{"n_layer": 8, "d_model": 768, "n_experts": 32, "experts_per_token": 3, "d_expert": 240, "d_shared_expert": 384, "activation": "squared_relu", "moe_layers": [2, 3, 4, 5, 6, 7], "router_score": "softmax", "normalize_top_k": true, "routed_scale": 1.73, "balance_loss": 0.00445, "balance_bias": false, "router_z_loss": 0.001, "router_bias": true, "n_groups": 4, "groups_per_token": 2, "init_std_router": 0.0177, "lr_router": 0.000189, "vocab_size": 8192, "norm": "rmsnorm", "norm_eps": 1e-06, "tie_embeddings": false, "optimizer": "soap_variant", "lr": 0.00208, "beta1": 0.95, "beta2": 0.95, "batch_tokens": 65536, "seq_len": 1024, "train_tokens": 556500000, "steps": 8492, "dataset": "wikipedia_en"}
Below are experts of layer 4 (counted from 0) of a mixture-of-experts language model. Rows are named router (the router's row for the expert), up (a neuron's input weights, with its number) and show model dimensions 336-383. Each number is 200 + 30 x the weight over its row's rms, rounded and kept within 0 to 999.
Before each expert's rows: "mostly gets" lists some tokens that are sent to it at least half of the time. This comes from a sample of Wikipedia text that the model never trained on.

# expert 1
mostly gets: " very", " re", " un", " '", " inc", " el"
router,228,131,199,194,178,179,240,298,178,185,181,249,146,217,169,206,208,179,183,249,147,184,264,162,197,183,219,181,224,219,219,196,226,218,245,161,257,179,205,220,216,212,261,205,232,190,168,226
up0,177,207,197,205,198,188,240,220,232,139,174,189,219,227,190,197,219,273,190,173,181,215,241,194,187,231,188,199,242,182,180,182,191,197,175,236,189,194,265,203,173,172,149,200,222,172,202,247
up1,236,178,189,193,175,161,144,198,240,204,202,160,294,185,214,171,227,202,195,221,195,237,181,235,216,195,236,202,214,188,151,232,235,183,218,153,221,188,248,171,211,188,202,206,181,216,203,138
up2,232,176,253,214,240,182,199,227,224,187,247,207,172,204,266,188,175,240,217,228,175,184,184,276,198,216,199,174,189,202,189,200,245,180,219,217,245,214,185,194,183,164,198,243,236,193,216,171
up3,190,170,179,214,176,225,202,203,236,213,143,176,210,183,153,231,175,152,178,184,172,249,227,230,258,239,189,219,208,155,189,238,199,172,212,211,153,201,168,178,232,245,202,205,191,142,213,202
up4,163,155,194,201,227,200,229,176,249,167,192,143,209,191,200,221,170,203,164,243,194,160,267,162,169,251,179,163,162,240,183,205,184,167,158,180,206,176,173,193,174,170,188,180,207,168,196,235
up5,175,164,215,211,205,184,194,234,194,211,189,175,167,143,182,193,157,226,168,206,192,193,182,222,211,179,248,193,169,204,218,198,163,215,212,240,194,176,180,146,219,222,183,198,222,242,125,254
up6,212,187,199,218,181,243,151,218,229,242,193,177,170,228,181,204,138,197,195,245,149,222,248,228,251,173,205,170,193,179,254,190,168,209,143,235,194,210,201,173,182,243,238,172,205,176,239,212
up7,226,248,177,138,194,251,140,170,238,174,199,211,199,225,185,226,205,234,196,167,198,179,197,210,278,213,207,196,206,249,194,210,237,196,194,234,226,143,201,102,181,224,198,187,186,207,196,214
up8,200,165,215,259,220,231,175,171,155,194,172,257,209,185,198,148,209,170,247,197,164,195,144,229,160,185,182,185,188,245,247,238,248,186,139,165,205,217,185,167,260,175,180,220,186,210,224,215
up9,166,103,280,207,202,213,191,243,191,223,173,167,214,185,215,235,235,203,186,159,221,200,187,155,181,189,215,184,219,172,150,220,237,205,205,226,221,201,181,258,144,126,207,164,201,239,218,189
up10,170,205,156,200,165,249,247,177,243,246,191,231,210,169,174,229,217,238,168,213,160,187,158,250,171,176,232,216,159,254,161,195,198,283,150,181,179,219,184,195,199,213,168,176,228,197,174,180
up11,217,190,196,203,167,212,217,126,233,207,203,186,233,211,198,168,252,248,181,212,133,161,211,234,203,283,238,154,286,266,219,201,233,217,170,176,186,236,180,160,244,222,206,256,165,167,197,245
up12,214,191,169,212,201,209,221,200,209,183,169,197,165,169,157,170,144,202,182,186,186,231,202,166,165,214,189,177,208,209,176,183,173,208,229,167,170,188,236,190,197,222,212,230,206,150,247,139
up13,188,201,234,222,152,208,198,190,180,187,155,202,198,184,232,190,228,224,170,182,158,208,145,212,155,182,197,198,161,155,218,145,195,205,220,161,219,180,228,204,258,228,213,166,235,238,178,156
up14,171,214,164,182,196,243,208,161,211,203,169,136,223,192,205,203,151,264,222,216,209,208,246,184,177,185,221,198,154,192,211,201,192,187,207,169,218,191,246,201,217,253,227,178,209,185,161,166
up15,233,225,199,189,204,213,204,254,201,235,210,147,208,182,233,201,198,214,194,230,200,187,223,261,211,215,171,219,207,183,156,235,180,240,227,253,145,158,173,254,200,205,240,201,193,174,203,194
up16,201,230,247,189,227,171,170,161,192,171,163,215,166,225,159,230,171,197,199,223,238,236,217,227,194,186,254,177,215,212,232,176,162,189,112,223,182,214,243,245,216,154,246,187,196,217,225,242
up17,208,222,238,177,174,207,200,242,229,179,138,186,194,218,157,232,228,179,179,165,193,193,162,226,225,212,204,186,199,213,156,165,176,219,223,226,228,235,220,191,187,155,154,213,230,232,170,230
up18,192,193,173,148,159,177,223,189,233,180,241,240,216,248,216,159,197,153,187,214,224,169,238,189,248,220,167,240,229,172,216,175,223,202,229,205,193,151,192,199,174,175,157,211,223,174,193,196
up19,181,229,234,188,233,203,209,273,220,173,215,148,171,178,212,192,246,196,197,246,191,232,182,167,192,161,216,190,237,239,253,186,207,166,201,201,172,197,188,171,216,144,138,194,131,216,184,257
up20,200,146,250,138,219,192,244,214,164,225,174,205,233,246,201,151,211,231,164,210,166,226,187,153,150,185,135,167,147,218,244,121,214,232,143,197,138,186,156,162,241,211,176,152,245,204,181,265
up21,198,195,191,156,213,145,213,206,160,220,188,183,220,213,222,237,178,192,200,144,216,240,200,166,230,200,237,211,228,246,219,158,198,192,222,205,202,135,253,212,220,206,188,216,183,122,157,168
up22,227,187,246,158,207,264,179,214,218,214,166,162,180,208,221,209,125,206,220,149,134,228,175,228,190,189,144,177,198,150,204,218,294,161,216,174,239,183,247,215,200,181,253,205,215,190,204,273
up23,205,209,147,173,191,190,212,200,211,205,187,202,132,229,242,243,199,174,195,221,198,146,160,163,151,164,210,197,180,221,190,210,270,193,239,209,237,186,200,158,213,160,171,197,249,175,171,232
up24,190,169,177,215,178,236,212,244,179,129,200,228,176,192,246,183,157,207,234,186,207,216,254,188,219,130,187,240,188,208,235,214,182,225,222,164,175,183,228,225,229,211,198,220,200,187,219,215
up25,226,206,227,230,216,244,219,207,205,201,181,246,150,201,147,149,199,216,159,222,183,158,224,180,213,211,190,229,161,202,192,224,209,215,232,214,185,202,205,213,179,200,162,218,220,232,243,224
up26,211,184,188,182,173,182,266,176,185,185,207,214,201,236,197,127,193,175,145,175,172,141,195,217,205,176,239,190,202,207,236,205,183,219,236,197,225,220,168,235,236,225,191,215,169,178,238,212
up27,197,186,210,242,208,176,135,194,237,218,201,170,210,216,151,225,235,173,157,151,140,196,195,203,220,182,210,213,192,205,213,232,209,231,194,198,205,220,190,198,208,201,182,149,193,214,194,235
up28,197,135,193,236,168,208,219,169,207,210,214,230,190,232,202,193,184,245,182,173,189,182,151,162,184,242,202,223,216,189,210,193,161,251,165,209,214,200,193,178,220,171,192,224,182,185,236,168
up29,203,174,229,221,222,202,204,223,195,225,181,173,194,200,228,180,195,163,237,238,149,169,242,190,237,147,222,207,168,198,223,202,204,179,209,174,161,181,240,212,265,186,172,256,176,215,188,231
up30,251,165,149,219,219,202,169,215,205,169,200,186,213,146,196,254,193,239,187,178,242,188,171,229,215,213,185,178,246,266,172,232,224,161,187,221,213,127,166,209,205,217,217,177,226,179,201,200
up31,200,183,173,216,265,225,200,216,211,225,179,198,215,202,185,219,164,251,185,172,179,187,196,200,154,212,224,186,230,166,218,217,258,254,266,217,173,142,225,157,192,173,190,204,143,190,235,211
up32,200,184,163,219,188,176,186,204,203,195,215,188,169,170,239,184,179,165,179,173,161,199,242,169,186,212,191,174,170,229,274,229,219,195,233,219,226,224,186,206,231,202,228,211,211,190,205,237
up33,162,222,156,190,180,141,182,215,232,203,178,167,186,221,172,146,153,185,188,273,150,193,225,189,225,188,268,231,188,212,218,212,179,159,200,222,259,169,180,212,156,221,186,229,177,165,218,203
up34,189,248,221,227,167,197,160,174,195,218,216,230,222,231,223,211,230,210,142,173,178,208,236,247,196,223,200,213,174,207,197,233,220,246,193,170,192,206,250,194,194,197,183,194,178,210,149,214
up35,210,170,149,226,254,247,238,173,168,176,167,179,212,192,162,160,180,209,161,263,183,258,277,144,235,195,208,233,203,176,156,175,217,199,181,224,252,245,159,172,251,232,181,201,175,159,155,218
up36,181,178,142,184,207,177,195,230,174,225,189,226,191,209,205,235,188,180,171,166,207,203,254,212,163,201,199,153,205,231,165,169,233,185,184,233,191,272,201,154,151,219,259,175,152,117,207,247
up37,226,214,213,200,245,215,175,188,214,250,214,218,149,159,174,205,193,218,208,178,167,215,198,218,223,176,177,164,264,219,120,197,204,208,257,195,167,179,265,152,166,223,235,198,221,149,223,202
up38,214,200,219,203,204,217,233,210,174,149,208,194,227,205,251,168,221,186,174,172,93,226,148,193,182,225,193,142,191,196,203,168,216,225,257,197,165,195,216,159,270,231,175,254,205,190,186,195
up39,212,271,185,278,286,201,248,191,227,226,190,164,177,180,287,208,174,212,245,261,129,240,293,206,173,218,215,216,213,215,177,221,238,216,118,242,232,196,212,192,185,233,223,267,210,209,169,193
up40,163,176,234,217,146,242,184,195,236,164,221,182,245,171,221,169,213,186,223,211,208,167,202,194,222,201,186,211,238,191,229,190,199,156,156,229,252,211,228,201,208,194,190,130,160,286,146,155
up41,208,213,225,169,244,211,184,171,168,261,180,181,179,203,212,166,223,175,220,171,219,200,205,196,146,172,201,178,173,250,174,199,250,182,154,191,224,203,210,145,253,203,216,201,229,144,182,224
up42,221,213,221,144,178,214,206,243,208,240,197,210,174,162,194,212,194,210,195,188,186,224,205,173,215,168,195,180,166,157,261,218,195,231,208,202,193,195,215,219,215,236,245,237,195,234,160,208
up43,195,182,180,228,216,166,206,171,200,173,227,181,200,206,164,188,209,210,171,166,209,191,222,182,120,231,191,238,200,208,176,198,196,282,209,226,164,194,200,224,228,166,202,210,166,271,180,227
up44,220,226,172,145,207,212,210,215,171,199,172,209,198,230,242,168,198,226,192,168,248,215,187,227,218,179,199,196,164,208,222,153,216,217,228,190,164,215,167,221,198,159,230,139,210,214,216,234

# expert 19
mostly gets: " km", "–", " lb", "+", " cm", "%"
router,195,133,232,205,239,235,204,175,237,195,183,162,196,230,212,162,229,157,242,204,163,161,211,147,278,219,182,161,253,176,216,171,188,202,226,203,166,187,173,186,218,223,196,199,247,146,148,192
up0,221,173,144,225,200,202,234,227,202,229,175,215,248,220,226,162,223,233,248,213,203,195,151,180,126,182,207,183,211,176,174,154,197,183,226,228,218,239,206,190,222,213,214,213,186,207,160,170
up1,177,171,160,190,148,195,177,159,185,218,201,194,190,238,211,145,164,225,262,181,271,246,196,167,234,177,203,165,163,187,208,158,177,239,177,207,284,189,184,214,231,198,189,234,227,162,187,208
up2,210,215,176,162,213,244,145,207,207,227,203,194,211,187,197,222,163,290,196,192,177,212,190,175,192,186,205,182,232,240,213,213,136,181,185,142,212,185,168,200,209,240,206,157,193,180,218,200
up3,193,201,197,193,196,153,191,159,200,215,193,227,266,210,215,230,196,211,213,189,198,215,234,146,149,222,189,193,272,210,224,195,241,198,226,222,247,191,181,189,232,185,166,236,201,170,200,206
up4,244,203,198,194,173,192,190,206,185,193,166,180,139,259,171,220,204,204,191,233,226,236,225,167,212,247,212,233,183,172,241,229,168,191,188,190,211,200,220,130,179,172,250,196,191,181,153,195
up5,215,158,162,245,232,172,240,231,212,165,230,198,175,203,234,132,241,182,191,176,222,204,222,241,180,197,213,144,173,200,250,225,215,221,166,233,186,281,248,258,234,212,187,218,181,233,204,171
up6,240,208,184,178,182,209,213,227,221,186,189,172,147,212,158,178,195,183,190,200,226,171,194,215,227,157,158,199,207,189,179,227,230,198,175,213,219,249,247,165,247,195,200,141,155,194,199,201
up7,193,188,242,170,162,171,232,141,236,230,217,195,182,168,199,218,267,213,204,182,185,222,122,185,218,183,232,236,226,190,158,177,190,255,195,243,193,231,208,200,271,203,203,155,177,170,197,196
up8,192,225,182,233,168,190,208,200,163,172,218,212,179,221,150,209,207,175,261,199,193,217,170,195,210,184,217,148,172,209,209,186,202,176,155,211,212,224,188,194,213,176,200,253,188,171,210,233
up9,184,179,208,198,171,262,241,214,171,224,213,200,192,202,247,189,186,235,144,252,239,208,214,150,211,272,163,190,164,151,254,186,210,209,206,238,151,188,171,239,146,194,174,239,216,236,244,239
up10,216,177,210,183,175,185,198,165,205,232,175,208,204,173,163,160,241,177,192,211,126,213,173,203,213,224,204,192,235,217,195,226,243,183,122,179,247,166,229,167,185,153,222,178,186,228,207,157
up11,211,188,164,227,200,183,191,196,189,183,203,147,197,176,214,231,192,218,226,226,229,140,240,200,221,225,175,151,214,207,203,211,197,250,206,200,225,173,143,232,241,201,226,210,205,196,174,214
up12,147,177,236,138,166,198,170,204,240,230,205,196,199,189,194,195,210,210,213,170,193,129,177,244,170,247,181,232,201,183,191,275,179,216,178,217,190,236,191,162,160,166,239,233,251,191,173,227
up13,223,198,250,222,268,223,196,179,212,184,163,186,182,209,222,207,224,204,198,196,244,194,182,184,200,236,194,188,220,171,201,191,195,262,190,214,182,202,206,208,212,221,175,237,181,245,204,229
up14,174,238,200,222,202,173,229,207,238,222,157,189,151,159,181,176,217,180,167,248,128,230,227,230,164,172,195,238,236,213,241,192,163,230,136,169,215,240,231,195,213,183,155,231,209,248,205,174
up15,205,164,205,220,224,235,224,261,191,260,175,147,212,184,146,177,225,197,209,203,186,230,212,234,197,219,221,205,166,198,155,192,248,208,221,271,192,179,198,219,222,136,231,227,199,164,215,205
up16,191,205,235,217,225,244,238,193,205,220,233,158,153,162,202,220,194,199,175,191,118,185,166,133,210,234,154,240,222,185,221,248,203,178,212,196,154,185,152,206,189,243,189,196,222,248,189,198
up17,224,220,203,213,220,206,223,231,132,201,189,193,211,194,173,203,176,176,240,181,174,212,209,157,174,194,221,207,255,226,219,261,236,233,143,213,184,246,181,186,176,254,251,239,201,206,215,199
up18,223,229,236,221,211,191,189,210,220,176,258,182,176,215,197,206,164,223,106,221,133,219,171,161,229,215,201,195,194,192,246,140,186,165,151,204,182,173,223,191,169,221,157,191,236,247,184,229
up19,190,187,198,180,176,279,212,194,187,249,230,234,168,183,219,235,183,225,223,177,208,240,175,164,239,264,222,204,230,162,202,203,146,203,190,222,171,219,238,195,162,196,169,226,272,173,223,152
up20,214,173,198,178,199,186,228,205,161,166,230,239,172,216,200,206,219,195,236,259,189,147,203,210,173,144,249,219,188,211,216,194,240,227,206,273,183,247,166,210,229,202,174,258,234,201,147,221
up21,205,154,192,242,217,212,185,201,214,201,248,205,199,150,188,186,202,211,230,195,223,149,206,162,206,159,175,228,204,173,225,130,223,205,165,229,191,234,203,207,178,203,118,206,165,109,209,218
up22,166,216,247,233,199,170,205,220,251,221,207,217,194,211,243,187,202,176,207,198,246,200,208,171,220,208,220,219,209,178,179,195,198,216,203,187,218,194,179,231,230,158,166,224,178,250,205,250
up23,164,174,184,254,214,208,192,200,169,202,226,212,190,227,250,236,200,190,178,202,216,208,213,197,176,172,172,156,210,183,208,248,240,169,188,176,249,220,203,248,163,223,202,234,213,196,197,222
up24,164,204,209,194,218,204,219,263,158,220,228,186,159,197,196,175,209,191,172,195,228,183,164,203,206,211,183,157,239,228,122,266,184,152,193,177,184,199,213,245,204,204,204,158,247,208,202,153
up25,203,205,184,165,190,171,169,172,162,135,230,152,203,232,239,176,204,236,239,237,231,217,223,192,193,209,191,205,214,180,196,173,258,211,205,214,213,195,222,179,194,210,189,203,137,214,203,184
up26,148,201,223,213,210,183,162,175,185,176,163,242,220,192,200,146,164,210,173,153,191,143,243,230,174,198,188,261,213,139,217,192,168,233,171,155,200,205,198,163,250,160,217,250,205,174,213,230
up27,198,237,215,222,188,198,200,142,214,175,173,178,177,165,212,161,225,174,188,235,228,219,111,214,179,198,245,200,265,221,99,237,160,167,212,194,238,223,139,199,200,195,261,207,214,205,195,167
up28,217,222,203,204,187,210,212,234,173,168,188,260,185,207,168,236,181,185,153,204,220,174,206,214,223,247,225,200,214,198,170,141,221,221,224,229,189,246,170,220,238,196,134,162,188,170,206,261
up29,213,209,219,152,191,231,158,183,255,241,158,187,226,158,218,213,233,203,264,219,195,205,221,226,242,230,183,204,159,197,216,250,148,170,191,146,161,202,222,235,184,202,167,246,216,191,179,211
up30,224,182,225,192,192,212,233,231,207,290,188,225,205,151,227,237,188,231,183,124,227,200,207,247,214,210,227,204,204,220,188,181,152,251,163,216,240,193,203,210,168,222,222,214,231,195,204,195
up31,228,193,178,242,145,173,188,197,269,195,196,216,253,232,235,184,190,211,242,241,182,182,174,182,225,178,187,177,240,215,221,232,143,176,182,195,197,241,178,167,204,200,208,242,180,256,180,190
up32,213,177,232,227,196,193,203,203,175,182,220,160,163,200,194,233,157,207,188,178,170,204,212,212,205,198,179,180,161,218,178,190,158,200,215,234,173,135,188,209,223,225,284,233,185,192,227,157
up33,186,219,189,190,156,156,164,204,206,171,196,220,163,185,175,162,221,195,240,173,236,143,177,188,217,203,190,184,140,214,193,163,193,164,186,182,164,192,249,234,175,200,184,238,186,221,234,224
up34,180,188,211,215,155,232,204,162,225,194,171,193,195,249,241,206,181,176,155,208,251,199,231,220,183,208,247,195,179,189,157,191,259,192,157,194,243,238,188,207,145,207,190,230,194,241,142,231
up35,220,224,242,172,237,173,244,225,151,239,203,212,238,209,173,194,177,194,154,206,177,169,234,148,198,182,191,169,209,197,196,246,188,226,192,238,240,163,155,171,197,210,185,204,213,206,237,185
up36,195,202,188,230,231,273,223,196,236,211,194,175,155,215,210,175,209,170,235,187,234,196,242,213,255,194,192,185,206,153,190,197,158,226,204,194,165,177,162,187,210,204,204,150,190,128,213,183
up37,199,207,166,168,236,199,141,241,266,207,212,166,232,190,189,183,184,237,260,202,238,227,150,155,212,184,164,176,210,207,163,230,223,158,189,191,218,254,210,237,247,219,185,204,224,179,189,180
up38,188,173,198,216,183,202,156,211,169,243,207,260,206,185,235,235,226,234,204,219,226,223,190,176,178,155,258,155,106,194,188,191,191,224,230,192,194,156,217,185,228,151,180,203,192,166,152,209
up39,170,175,169,159,198,222,197,227,167,197,217,239,165,243,205,197,173,179,232,207,223,119,187,179,185,159,140,170,181,221,210,238,210,203,215,214,193,238,184,109,250,193,171,220,238,165,144,178
up40,184,237,179,179,215,152,212,140,181,187,121,228,227,218,210,157,182,152,187,259,263,182,190,201,206,258,180,189,213,221,199,178,192,247,215,225,220,226,168,200,227,217,151,187,178,199,199,170
up41,222,172,192,228,214,206,187,194,245,166,151,188,189,257,161,219,230,177,245,181,190,213,185,194,195,200,172,110,215,173,223,252,162,214,208,178,177,241,200,158,132,200,245,237,216,238,168,174
up42,164,215,156,186,187,236,182,201,203,225,189,179,235,288,212,222,263,197,254,204,216,250,157,200,184,215,164,211,178,174,183,197,292,183,222,209,199,210,256,230,219,185,151,258,170,153,180,181
up43,202,162,231,215,211,209,179,254,179,194,206,163,166,198,188,197,233,246,220,267,221,162,199,218,191,104,215,297,214,219,168,215,249,193,169,226,204,170,223,215,223,199,233,216,212,169,175,196
up44,259,189,175,254,134,151,223,213,223,256,249,203,229,267,207,176,244,156,271,164,246,185,288,206,242,202,206,215,230,190,227,176,203,247,153,196,236,238,203,185,232,188,176,212,203,223,153,219

# expert 7
mostly gets: "(", " (", "ib", " [", "[", "ili"
router,162,176,146,201,187,204,151,246,180,197,191,212,257,195,223,184,172,182,168,184,179,195,245,222,200,143,206,234,219,185,179,198,189,206,187,143,263,242,123,210,213,242,201,176,220,209,137,211
up20,209,191,157,202,235,161,197,182,185,205,237,237,174,183,257,200,204,185,199,186,197,195,182,181,193,226,195,209,207,219,221,225,184,260,245,211,187,184,184,238,229,261,219,175,188,207,147,187
up21,203,211,184,234,223,162,224,223,165,248,180,240,232,167,210,231,222,168,212,264,145,228,215,209,188,182,154,265,165,185,251,197,199,161,169,214,203,152,214,199,190,170,141,224,146,204,238,209
up22,219,178,194,160,237,152,237,219,157,233,247,232,204,178,213,281,182,188,255,244,187,231,205,185,173,190,152,198,133,205,234,190,224,208,175,174,185,203,213,176,223,185,199,170,160,199,204,214
up23,272,191,209,166,220,179,189,222,119,180,187,226,126,241,215,222,210,169,186,178,141,209,230,174,193,180,216,177,193,219,201,190,167,206,206,209,220,199,191,206,220,219,177,242,185,162,205,205
up24,190,229,226,160,204,225,221,201,197,193,191,213,217,218,226,187,181,174,144,226,260,248,152,175,182,231,168,212,199,200,202,223,225,241,203,152,196,209,291,185,215,172,243,231,153,217,135,184
up25,181,231,163,230,221,211,179,198,204,176,132,221,203,232,231,140,224,207,185,176,177,133,192,184,150,172,249,214,187,169,154,194,223,240,175,231,233,212,211,191,204,189,197,197,259,151,206,259
up26,192,166,150,258,244,206,218,158,228,167,206,172,254,195,195,204,183,245,205,239,235,212,151,239,240,165,200,144,204,199,196,209,194,160,146,172,172,215,173,182,229,210,152,189,221,215,207,220
up27,200,211,219,204,220,200,174,220,186,183,196,221,210,202,171,211,241,143,232,207,125,211,156,220,222,229,208,231,228,169,198,209,199,152,181,138,259,153,204,217,175,230,191,192,198,163,180,218
up28,216,209,211,166,226,216,193,168,211,208,188,210,201,213,239,218,201,169,231,191,189,214,149,185,135,206,246,169,186,214,214,178,190,157,233,243,235,204,215,202,235,168,184,225,183,196,222,247
up29,171,187,228,221,193,166,211,221,149,161,186,219,151,225,256,166,239,257,168,202,231,201,196,214,184,225,163,156,219,219,193,171,231,195,213,233,189,164,292,208,234,227,226,232,250,272,188,142
up30,181,212,222,250,180,178,209,256,162,190,152,233,234,176,161,158,194,226,226,186,191,195,183,243,198,180,243,214,153,206,228,238,195,231,225,133,198,188,196,193,185,214,175,117,124,244,243,210
up31,213,213,176,243,232,234,202,166,213,185,177,173,220,236,157,202,220,260,196,203,237,219,162,217,226,158,231,216,183,141,159,209,224,257,178,213,228,201,143,186,187,196,215,158,179,217,166,152
up32,189,165,206,217,217,249,166,205,205,201,183,160,212,186,226,223,169,224,209,190,165,215,223,204,143,239,224,225,196,186,245,200,191,179,221,197,184,269,219,233,196,199,172,185,211,198,239,198
up33,186,181,226,184,260,204,195,165,178,184,179,211,227,198,150,183,192,205,184,207,250,204,197,181,159,203,177,151,244,199,188,133,199,173,179,203,214,204,211,222,189,179,178,218,191,136,223,256
up34,167,229,210,156,222,186,181,231,162,240,203,177,130,208,158,200,159,214,229,235,206,179,211,166,247,159,251,193,200,198,181,204,194,195,243,196,254,186,229,234,198,155,178,196,144,151,262,172
up35,208,190,216,184,211,168,151,260,216,198,194,206,262,202,219,248,181,177,120,180,192,215,145,227,177,167,194,177,210,176,251,189,190,205,233,228,259,214,230,246,209,218,175,174,218,184,165,198
up36,185,229,240,264,191,231,187,201,199,160,221,180,193,226,218,182,221,228,204,262,202,202,192,177,127,207,218,174,181,170,234,168,234,215,154,214,159,203,178,264,243,140,137,179,221,215,167,213
up37,201,214,212,278,213,205,213,193,227,210,203,220,218,158,139,218,213,170,151,219,178,223,219,182,211,220,139,165,206,208,179,218,211,248,199,216,171,185,202,221,220,230,196,186,201,181,214,232
up38,198,226,172,242,139,203,179,182,231,238,255,202,188,180,206,208,136,180,163,246,215,163,174,154,190,212,232,205,186,139,182,166,211,277,237,204,162,200,209,220,199,184,212,197,226,188,172,223
up39,213,231,232,226,175,168,213,211,229,247,218,207,202,225,172,147,164,233,193,195,210,241,161,244,194,183,203,215,211,200,256,177,187,188,235,198,185,169,169,172,143,219,192,192,174,210,180,238
up40,232,163,162,188,225,201,248,258,243,241,185,211,194,116,169,187,181,177,180,249,188,190,168,202,224,186,152,140,167,213,207,219,193,165,237,144,220,237,239,159,165,233,223,185,217,199,232,250
up41,184,224,199,175,244,191,139,165,181,197,232,249,163,153,227,168,217,186,195,153,170,185,231,184,211,228,233,190,224,195,176,178,193,161,135,239,198,195,213,233,273,189,258,182,155,253,183,241
up42,294,202,185,236,272,221,214,172,244,194,202,219,287,225,228,197,158,172,228,222,238,192,259,206,167,228,211,209,229,221,272,191,253,213,168,199,172,201,214,235,161,256,266,210,209,186,238,261
up43,195,263,179,193,236,133,194,213,170,234,200,225,229,176,187,162,230,239,203,204,217,182,205,256,259,187,176,189,197,172,220,192,176,208,190,214,167,237,162,195,202,161,131,198,195,243,205,206
up44,253,231,212,202,150,209,187,205,159,221,166,153,201,195,181,104,173,153,233,175,243,185,189,177,184,148,176,227,185,213,211,231,177,228,227,224,190,155,224,198,147,187,312,171,204,174,216,198
up45,213,201,206,219,138,147,171,221,158,286,128,191,174,193,207,187,200,226,185,172,229,172,208,198,193,196,209,202,189,168,233,243,167,206,203,196,167,169,151,195,199,219,190,219,220,189,229,127
up46,161,212,183,228,159,226,184,185,172,182,196,187,198,252,246,194,224,207,199,190,173,224,205,158,228,169,243,222,193,198,213,207,205,185,174,176,251,199,146,240,187,149,185,190,202,177,223,209
up47,174,171,223,214,244,183,197,188,197,146,162,142,235,164,187,240,166,212,227,221,217,195,241,159,216,171,226,214,232,195,192,204,192,209,235,223,251,219,242,202,127,281,208,195,234,189,184,231
up48,117,169,185,137,183,194,184,155,218,228,188,194,176,202,216,175,214,183,196,182,200,258,235,257,141,195,207,121,151,181,162,210,259,202,159,197,224,239,189,200,183,200,186,219,189,176,206,241
up49,197,173,168,262,216,173,196,199,152,214,186,254,145,181,226,217,234,206,136,227,209,221,199,185,208,255,212,191,164,241,195,150,139,194,225,152,170,169,210,194,221,216,179,198,190,261,251,220
up50,234,180,167,226,206,212,246,181,243,159,199,183,161,215,237,236,203,235,189,190,218,233,238,174,239,257,257,214,192,253,234,211,158,187,170,211,206,174,239,218,227,222,230,193,211,209,173,215
up51,192,162,201,201,231,199,167,166,230,263,154,235,204,193,195,181,155,190,199,217,256,221,154,201,198,176,154,211,168,159,224,235,205,216,189,195,134,237,224,253,160,225,214,201,196,179,177,220
up52,184,215,171,204,218,160,164,181,211,200,200,162,178,206,175,240,159,175,185,182,223,206,196,231,263,188,207,282,214,127,210,212,183,231,199,192,227,174,238,234,246,219,214,230,174,189,157,188
up53,212,220,166,192,233,216,202,209,174,237,150,193,188,231,228,230,202,215,208,176,192,158,141,156,191,197,178,189,236,200,213,246,218,184,194,174,205,171,173,208,172,152,203,220,230,198,201,186
up54,191,217,219,219,228,214,160,172,236,189,186,220,249,214,214,216,197,192,215,229,207,207,170,195,228,223,199,214,179,212,212,193,208,192,161,233,227,200,184,199,176,213,201,174,182,196,227,218
up55,149,199,217,237,208,236,234,235,196,233,179,156,197,216,190,242,230,152,185,172,216,232,200,274,214,219,184,218,224,214,216,205,212,252,205,231,182,192,217,248,195,182,234,206,216,184,231,176
up56,159,195,206,216,192,194,226,194,204,218,220,171,212,243,194,139,219,217,203,213,149,202,179,176,204,185,204,214,229,131,201,206,163,188,241,202,223,195,204,154,187,159,136,168,246,208,149,207
up57,162,175,192,206,198,165,201,182,204,209,167,202,216,212,188,241,208,233,215,191,236,234,240,226,223,183,267,184,176,179,221,201,188,168,224,239,200,209,123,235,193,185,136,161,193,257,219,234
up58,179,170,198,237,221,197,168,180,232,209,227,215,234,232,249,180,172,174,201,223,184,185,239,201,247,232,223,193,179,196,229,206,182,213,221,214,173,242,154,198,171,155,170,221,160,215,206,216
up59,192,210,182,166,188,237,204,168,206,232,217,173,189,217,202,152,216,231,172,184,209,145,222,218,271,179,227,191,218,212,205,183,196,165,221,196,268,274,184,133,186,181,103,214,213,136,259,180
up60,224,238,240,162,173,199,186,153,170,140,234,240,201,179,224,215,152,187,228,208,168,205,259,161,225,221,231,159,189,205,217,168,177,185,170,205,234,172,167,162,234,268,200,194,183,229,179,250
up61,194,214,227,178,182,231,230,245,206,228,191,203,166,223,175,184,192,191,231,141,157,266,165,174,244,185,202,239,217,190,207,158,166,227,181,150,192,210,162,184,234,138,235,229,178,252,132,206
up62,163,176,257,216,183,219,156,191,209,246,200,197,142,169,135,137,226,200,184,250,200,223,200,207,208,209,135,250,160,232,212,195,195,220,211,209,184,193,207,152,203,246,264,162,203,218,232,189
up63,219,178,221,214,204,131,180,222,245,236,199,240,192,147,213,260,195,243,210,209,242,232,198,203,173,204,260,217,222,200,219,198,254,232,216,193,211,169,233,166,190,294,161,213,218,177,205,147
up64,248,184,186,200,211,187,188,208,176,215,172,239,241,209,191,248,182,160,177,160,259,224,179,266,279,213,162,208,211,196,159,239,202,240,242,198,234,193,186,199,209,196,194,154,231,168,214,199